Weights of a small mixture-of-experts language model, trained from scratch on English Wikipedia.
Size: 11 layers, 141M parameters.
Experts: 64 experts in each of 10 layers, 96 clamped SwiGLU neurons an expert, 4 picks a token, a sigmoid router.
Below are experts of layer 7 (counted from 0) of a mixture-of-experts language model. Rows are named router (the router's row for the expert) and show model dimensions 256-287. Each number is 500 + 50 x the weight over its row's rms, rounded and kept within 0 to 999. Numbers have three digits each.
After each expert's rows: a language model's description of what the expert responds to; "comes after" lists some tokens at least twice as common just before its tokens as in all text. This comes from a sample of Wikipedia text that the model never trained on. Tokens count by the router's weight.

# expert 28
router:503520443509516504619443440543501520387541523484440558534420456375526421482526545524538474492491
What it handles: Release and award text
comes after: "\n", "|", " was", " released", " on", " at"

# expert 44
router:512411568544485521499468495495555509429526491461467479487429484396572487529476444483575437543481
What it handles: Determiners before nouns
comes after: " of", " for", " the", " in", " to", "In"

# expert 20
router:519461387521537469519442474455547472464465476428515499556453509481550457415506520502479507664541
What it handles: Mid-word fragments, table symbols
comes after: " ", " S", " m", " M", " V", " K"

# expert 42
router:480476542473515493566490530494492522467474476413479513577492462441604399440397535506511458507449
What it handles: Nationality and military
comes after: " the", " of", " in", " to", " United", " by"

# expert 10
router:485463476556519534558483529510566612459508506513429539597400490459584427524454532528427520574449
What it handles: Person names, titles
comes after: "\n", "-", " by", "==", "In", "="

# expert 35
router:478462515473474480655449485446463506437434400519445518520600527459514429455418520527506516507460
What it handles: Place and name starts
comes after: " of", " the", "-", " in", ",", ":"

# expert 7
router:517433527575526539524535481507567549375499499503404464526496443450546493561424506512471569543439
What it handles: Sentence and section starts
comes after: ".", "\n", " =", "\".", ".\"", ")."

# expert 55
router:569492344529500544551484480434443574489470479460451468572441495414501486402438415574520476521470
What it handles: Name-initial syllables
comes after: " ", " |", " \"", "-", ":", " A"

# expert 18
router:595479478555548512551425496551624604400499488461461523559509443430547494407427502458554544637501
What it handles: Coordinated list items
comes after: " and", " or", " &", " /", "–19", "N"

# expert 15
router:557401547574494511487490520499453541442460458551486524530523472493521410519488520493511442460455
What it handles: Articles and coordinate colons
comes after: " of", "\n", " in", " to", " for", " with"

# expert 13
router:494457465459592536477464452535486503483526507426538431510504433453532435468466447450447509569494
What it handles: Nouns after articles
comes after: " a", " an", " A", " first", " two", " one"